Below are experts of layer 2 (counted from 0) of a mixture-of-experts language model. Rows are named router (the router's row for the expert), down (a neuron's output weights, with its number) and show model dimensions 0-127. Each number is 128 + 24 x the weight over its row's rms, rounded and kept within 0 to 255. Numbers have three digits each.
After each expert's rows: "raises" lists some tokens whose logits its average output raises strongly, later layers aside. This comes from a sample of Wikipedia text that the model never trained on.

# expert 114
router:116153141132149153116128131121130152165083106125115119081117143110154093168095119129080147150083123126113155119159126163095154158117090157100198171116147141126137122141098106150161125127136135130105170152109137114143114179090118160175115105112152127132132114149152131145102125140120127132155181130133100121107133138186130140121129124123159128116136083164122088129116125134111146071145
down0:137107142129177132123162156155160127145116100120107119146130112100154139110118125093105132122162112127116106121146159108130112181151136109127125100157097186080144117133076128113115114126154144140168128120164122150126104138126156090149165107161139160129152129124145113104136121161142184128151117094101185120146165073124120121085137090106091147167122154124144147111113116089162137115112
down1:165113092124174119131139120174140117156161124168155146158095114108128127127145158133131113080168126104116122118115137080095117098091145143131112116133102145130092116157104156115109125131173130129132101152106170100112144099110145093112134144162097137122137143104113145124129106158123151181103150132112140098071135108104086097123141098112136141108164169109133125146144113143129140062171
down2:166123123138144131139162189146104114110127134108091108143125140173086101112162128140144131153173116106137117143116129142147154129123142144158109107152171126148081122119173121105141110143126157117123126110168142179117164123137112149123140123137138128108062098165152138180117123150137135148152140113112159154109070135130142127128133106141182075136143134089157173135109117119101136125092
raises: "es", "ander", " and"

# expert 51
router:159116111125158140136127121057167134122136122113133119129132120100133082174048137144144168157139111115162140116165144132137111109105094133110113127145106104118109105109120110139092109146150154151141111121103099111128070152133156108166141143103130107130116182120157069103136133099158163139078122132119157100077114140148123154133124141100107140157098154115108103120113132109131133121117
down0:117172096187147132110168149096177102121095163111131151097129121126143105142136109144115113188135146152099150142146145128131150132165144137129121098101125119105117152119114097115067172102136092159134150155094152136141122138146105133134118151116141122141149150136133111118137140118113099124108137110140102135151176113129098124121118139172066145112157114162062158143172131122111167133143
down1:119122111114125100126089100164136120155128091115164133172107119138127068155102110121142175124122119118098132114137068129148166137113100120084138123147118120138112100134163133115171136117138157178125107138120121159158136129141128159121085120088075130111083137136148131100104114125120141099161149133082089091147093152140129126093095095123113123101125137121084106142130164147134101144085
down2:152154157158130117110120161132116120153173089114116147125120119063119095130111092132131123122119094103132128139141096135079125120098137136144099188136128132147162131099117138153140141153129129159088081110103091110136118147132094104125142093138124126148108153115117162108117157127112096091110159092126160132107105087102163132147166166129112146160102141132119122169104188155166136152146
raises: "er", "i", " no", "-"

# expert 175
router:127167091150113141134163105081143101129108142146140126123127138134146144125139137165125118105139080137134118193137153139159097126117121096163123131093098132125149151123145096145141099111095197109179134114114136112088139130140140162110129103129137125149123131116129110148110132117131174121104170120172132102123146109152122132129190102144081140109107156126166169159115161103114134189117
down0:139074123101079080149127087124095144127127104134142144142127143124088151125126076124151132111141139135166130122119136161106121107179118121156111131170113149149105110106147116101136136146167164122089134123122134119130132133103146164149103127138163151131151141150154137187105091085134140114118129134111129110146170091115141172161136080135108084110108142121172142079147142137120083105137
down1:083158147144147127110151109091103166165147120135118126123189158110097133130162173144120133118103170129148163125142152124137125136162104114128112126132109107097172155139133143126091120123110119137153143105131125111176139058132110146126156141081125141106167179123134161085127133141099126124097093118154155142143121123140161151132109138163105135112134103098166111125109083113145108173156
down2:133147094114139130107137120140136136102136130173167087132139158116119131111151112095103151142117157165103130123165158121127101112134115092117140121112163152127115152145127079087094158126131114143140162170165130143145123147148126094159128109083157125119169122165144101123096136142165116098120170115158169127142126111130102132119143147146142152122164134081172097137135178092099123076173
raises: "ick", "ickets", "le", "ory", "oss", "re"

# expert 140
router:140128097127094125086108157117117184122121121116144119154151139133152135128177077118113110088108140140124089145108132095135112165145097118125128108091128130093109085099107147111084119099130117124117122092149126128117156102097130117113121082137141144146101149093136156102093156161122087133158113136132141130115160092117091091192112110119134130090155162139070147141101119116154112148110
down0:153116114143130114109141104132159150138109117130143145116140139163139151099109141131099157119118120121131118151103174131133142181117121129170137074123143116132170145130135138153134132137117140137162107114147111111097157120144153116123140117130078152112135118146124101129107097140128150140135178149124080179127175156130142139112183116071106116107154146134047110111069179139096139120101
down1:100169119129156116123140099111093152112122150106133138092132125117168128086128097082134102162137115156121125113131189146116118132138172135124099152150132142089125150118109096142108098096084156155121119132140138112113125133164133106122141117104114113141124126138127134099115178108106137142184099157135120134126095134121134160098107139131124152134093115098097132166082146098122114195203
down2:077112118141149111108153111176104171112138089147144119125136133130126168137135128101146160161137148143141146170113114148119182112148118118135138148130136136155109129131145119117120143138157154115114123130169161101115142114173103101121100123155108098137088164140112112137128091129115107175168129159141109097135127099090107153196086107110157152118170119177139132104147136134089091163111
raises: "over", "s", "life"

# expert 79
router:123108132124141125107125144125131093118134098105150111111142134128144110150103132170178150107121175159158130126134135148107115136160158119101102160125114142146152164141183104126106116115160156137128118079130123157090144067132137158132120108092100133083109171127075154130087105133146118130100127163146117099134141110140136083170113121154168132112116169132122165110124152081146139176135
down0:116114098138116140147106131140165135155141120128168127143117185089133145122116135133145145108175176150159107157120131115121115120125134126130113138186135150118114130074158076112129095069075087091120112131124088130127106113159137198103121114105165122119102137086140145142138112117119145134071097132157081126134123129142131134110115125128100128137132139099164155108144150144146145140095
down1:128165096064169132105121126117133162149152141084154163160092146166147164116137075164120135099104151153140151128106160133119138139136085137176141147135108135122110138164151086137140151115142131105112168124131102101107155116142100131090141147115142141143141149162159096127088122174154102127148132138118130125109135107191117143120123128097147122117082116158126087174140128114136117115122
down2:130125140147137151126123127142185110141163137155143127110152134134119105123121112149180116087111102133109142096129123125117136154128159107158111149109143101163144123089130151150153068104144128098136151139082147162130130098128160105156132094144098188114167110124127133087137125139178143125114115109151130117144142156109180088142130136142174134132091103150133180103131131067129138094103
raises: " and", "ers", "s"

# expert 155
router:095111113151134133099147127149151142106143123136118152138114135087168136120130128166153123090113159119132136145125124113097098190134121136108124119115092144103116094175151125120115117108153153126145124109173125122119149124102114156121097087153139142140133130101110136144128138128158142132114138147163105125137182114106104131198127142195111082150165164125110195138150115084142137172097
down0:133106145140144094126144118149132095149133113090115121139141079136119100129140131089143101129136129125156135150081147156156116110114120116133111118108141127141137139110107121183110095083127140159180121128087160173129103130157120147120134132087131185108169115127092154108140105116158163124123101146140120130167130122095168078144135080133073152139105157109131173121129150131092130160085
down1:158115120150089136133139128162122097099102100161171160164136130123140143155129174132176135122140109092146127118156118147095121107177099132090116105113107165128131129162153122134174127144127085145147128154117150102109142152110168142175141126081108144102136108123099156144159124107109146077130106109136142123134108114126162094156110110175087115129128127185117133111140085142122143161098
down2:093143177142171127117132115111111191104108136098141152124113168134106098142113129103115133162102127133163118095181097120112151129094128148168146124126135138165151164146128132104133118116081146131155131152108127097173122104116136125154130142129136120122125145106141119128125122129130075114131137086186135139135132145150124110081111196064108093134138146130151092098145139143103107093126
raises: "es", " of", "i", "ing", "a"

# expert 32
router:093101114150131158104163137143150131097137112135130134113108145103178136120142115146161121086114154139118140151119135102088094188127129125106119121131104144118108115155161105136132115088153169118152132080166119133108144109096109149124110097133137153153117132091106130121129102112153139146103144145171117114122188111134105130194130126191108111127140170120115174131153125084142131170098
down0:115140143167103139139162133133076132159165096116068133119142157147123143135120136114140132135118145087123144181142102163123120095102117117116126108107182129066125142121125139101123162113105127109091142135142118108145151111138123178116152109108144123145118148123094153116157150088078109118119105132128186163115080146134077167105125118157132134198108124137111127133126122105126109120114
down1:105131135156099172176142086139116131145109139111111109122139130122120117143104121154162130140122136115144110130168126068158129187138118121151126106126160161142120126134125122143172117082117106096094162144128161160110137099156118132135127158128143136067158100094080119061181109112113131125122157093145161141140122100171128100156149133113120154127171157141155104121121137111111114117116
down2:085144133179151121137114128062116126129124138159150123153074147119102124089123125152161153110119140132150122128142135122095125092162124131088130100132124140157141132115147103139078144154092156112082134137179126093159148125125127146123099168144115154115120109096118173102117131107171123059147167085167129142116157116150143094145141126099127106147111149116127111119152114129110153103101
raises: "ancy", "worth", "ibility", " £", "ogue", " ENG"

# expert 242
router:107127124153163156141145152185161116125146176110098174151117139129154141144100080125135142083158137135180132134106128139123150154137134135159133085127148161101115100126158104130148104089102115126138103101128132132100121128142171129117118131163155169102116137095159130134136124129141134134098112174121141152142089077139173115133159131118113126106127171105116116149100145112158064129082
down0:160102150141081116079139128149146118139137129125142169119152102129115138146116119131140171118120158212119099107093159124140143147138131110119127108121112146149120143086141136177110147076131168147130117166125118084150158114120099151101100134145106091137155095150139097134140127119159141112127101085117118095133117146154156166174119141177108115150129134095099150165139155162127123118105
down1:136143122108151114149173145112144134139105108140159119102116129132116126117141142114106083110077166167126092078098107150110133122108147149131129128155114141112123156082146143125139140147154149123175098100151134118177121138155131137149127136151113124138123132174096112131165094137125120131189121088165169124091105145107121134098157137178124162140146096147119152118093158135133163185090
down2:140113173067164141152114145142125133089119131118181166101127071142138161121121172130097113132148129114123115116136150142145150134136112142138125108091147120126152115143133142129086105130102133157158130102106137107136123087107095153103097146148154078131142107105124122200070128083119157114132074128123130094151138111152154101140146096117141122113155118129091140081143117109130107115116
raises: "yl", "ings", "rain", "out", "illy", "ently"

# expert 43
router:141119158134152127114153112159138079145115094099137115090082107126121138126129104091126105151150115128128109098131095127087148145135132121113187124099164159106098137122119190127103114143139084118124153126141102153167150128164142126126133142121131123118122154120189102123127111149151100124126084108113116130146095180149180102127113151110143111119158090095100154157158100124121155105175
down0:113150128123130136093106108138101106123170110127098066155083150139120151125117170153143119098120151138120147161137116079151117100085103119127104184112152190119144129121127116121117204122163156126124155105122098139121132136082136153123123093106105135134135145137120126146090164143106129088121166122128113147114122117142151161152126083144123189160146149117149120150125128103099133114139
down1:108125067125110161112096116112141154143126131147157166108111175123118139126131092115136112127123098117109149143128093167123125168092142177155167143118091132119146088155122111125073145144132178116109132107157118169109139138139134115076150093130164151099110158127131114156103121127084134107126134158100089084082145147112138129126147102092134122093160131154157142138122114101127141126169
down2:091154098111096168106076120126122160126142130148123122078162138112122097116158100104133117142153102092148122166141145098147133140165123082165111110137098114165150151139094164144152134136134149125118170103132071125129148099131124133144119123125143136120149145068155148142131145120115154150105132148106135095115147127119122145123153140083161141143156149152115100167143180086110095082146
raises: "i", " ==", "ries", "nik", "man", " and"

# expert 152
router:119122119168104138158139163127154133156139101176119103143104103130127108118111125116140110074104134123135138110120138114099092166157122090137094156153101175119151118123161118147134085128132172128132131131168120146127131151113166141128130095135126103129178124102097123141155121089146123137084129155166105130123173106135095128140127096165095106074156170082125151113134124093114134178099
down0:137117112170143114124134169143124126173153134119097128123162108125158130085174095125141131130142093128134134146142090122138147154148172146126120107125114185087111117173173076098108140098144119142140099152111174136120159132110162123111122128145129151120116170114137104115121117148125113128147157061164131179144122124128127125126131098131125202109128152109149159153133131091092108148121
down1:095106150161186127141107124117119165145103174079140090073111120118108124120143130114089118121134160095133102122147133091156162108137123120137105123164164139103126137111127130165115087141086114130101136132165117145077128141108166148130149089131138119149076126131166086112122134146138140098120151094167103124169099120121097127126109109138153120152142106159126138097153123132119130121065
down2:098137111109125114142135112166148142151114117129124149148130131148093153106082158158163138126116158110116169163171151107152137126156149142114097111117130145132119118108172126110179120105145142090184129161111150126127170119080075109128110170110125140086124115102078173155135088122092134160110132133125156136085135124127150142136094158122100083155102129148144110144116117124147160133107
raises: "ović", "ić", "ă", " Forces", "ieutenant"

# expert 174
router:121134108142136090095135121162138129121136136122147168072144098138148129123160143160106104145114113161105111164108134100134108121129159117143139092102112147124172115082106113086102126173126135175137152145110128144127138085087135134151181124138072152089136138101121162092091155141128100126174128160172130135150118147124118100131186114138111136142094129085100154131119138103151124126121
down0:153123119129102121111140122135111116134134153107119115167139141155113136079130119113105110094087134103115127132072134131167132125159116140139113161110129125085129178168125148128110082122164136099154142130093083120118131135151089131120068136133127128188122170154113163154129151139147112129117180134148076132106129150156082085136147105127109141162136125120081103113132096126148098164131
down1:087116108128175109104110166151181131131138090179128102133124087115130128111126144109106092134123155122125141146125143125115091098109106116106160155130134139089118161152108143136108134166133133129168129141162143139096148131151105155117160149146127152076152123186116160081119158149132146128113171132110128142157129124157179095097166127110148130133127102103089165115125173112164120113110
down2:118141137159129096169123134149135152140139115118137117123161152105103139156120119108125113119122131147141090084101141129160144133117139095173119109138136172150121112143166124121112146131138126120169127113062091181174156158123113134145071157127102176125131112118126115123101143161158122116143114147125146135160147162142120160156153127101123076173129101144200092122093140122117096145136
raises: "This", "ac", "A", "The", "There"

# expert 157
router:134115106105079169127156139148150102109167139109131110109156111148112096121141129141103132105145154170134118167119118124091111164146172132138163113084147132139126121154136096081124170102121139130106162124148132117155144121167090172126128162173111153122136112130103155101101110060152115151100118151152103095122154112127142118160132102091116145173142152126103159136108128097154102144100
down0:116125104129147136089111150110158141114095159134102144129134144110133095123142093149148132096117105117144124138161104124106172135116125116111110110100165107191154114175119131103150146136141145133181125109129154162119151130127136125153182115091146134060110135063140127149134140107117107129132151152131173105117106127134139167148162130135141138144164144092133055113123109138156169099138
down1:156127129126154102102070150159109097104139099150173135108079152081104131159146150155139106150133125150118144091156126141124141119127127118099157083163097072152103129131116123175129089126171115159132093137077134118114120115130167119100133119113166105148130154135102129146142081090121116123121147093132132150157102145137146119125114134170104109129117122138085124170121100134140168144101
down2:089139102148122113148123124097137087122143123113123131120118134110120141127145077138119126137143106113116120126150135156143149131121129134037129123172097107165123131112095072122143163156173137178134161144139153110164118163141140138128113151131131079141120104149135171095116153148124118119144125156106173090148084103101105129138139157157125128128125149127083111117116091113077167134091
raises: " |", "air", "–", "-"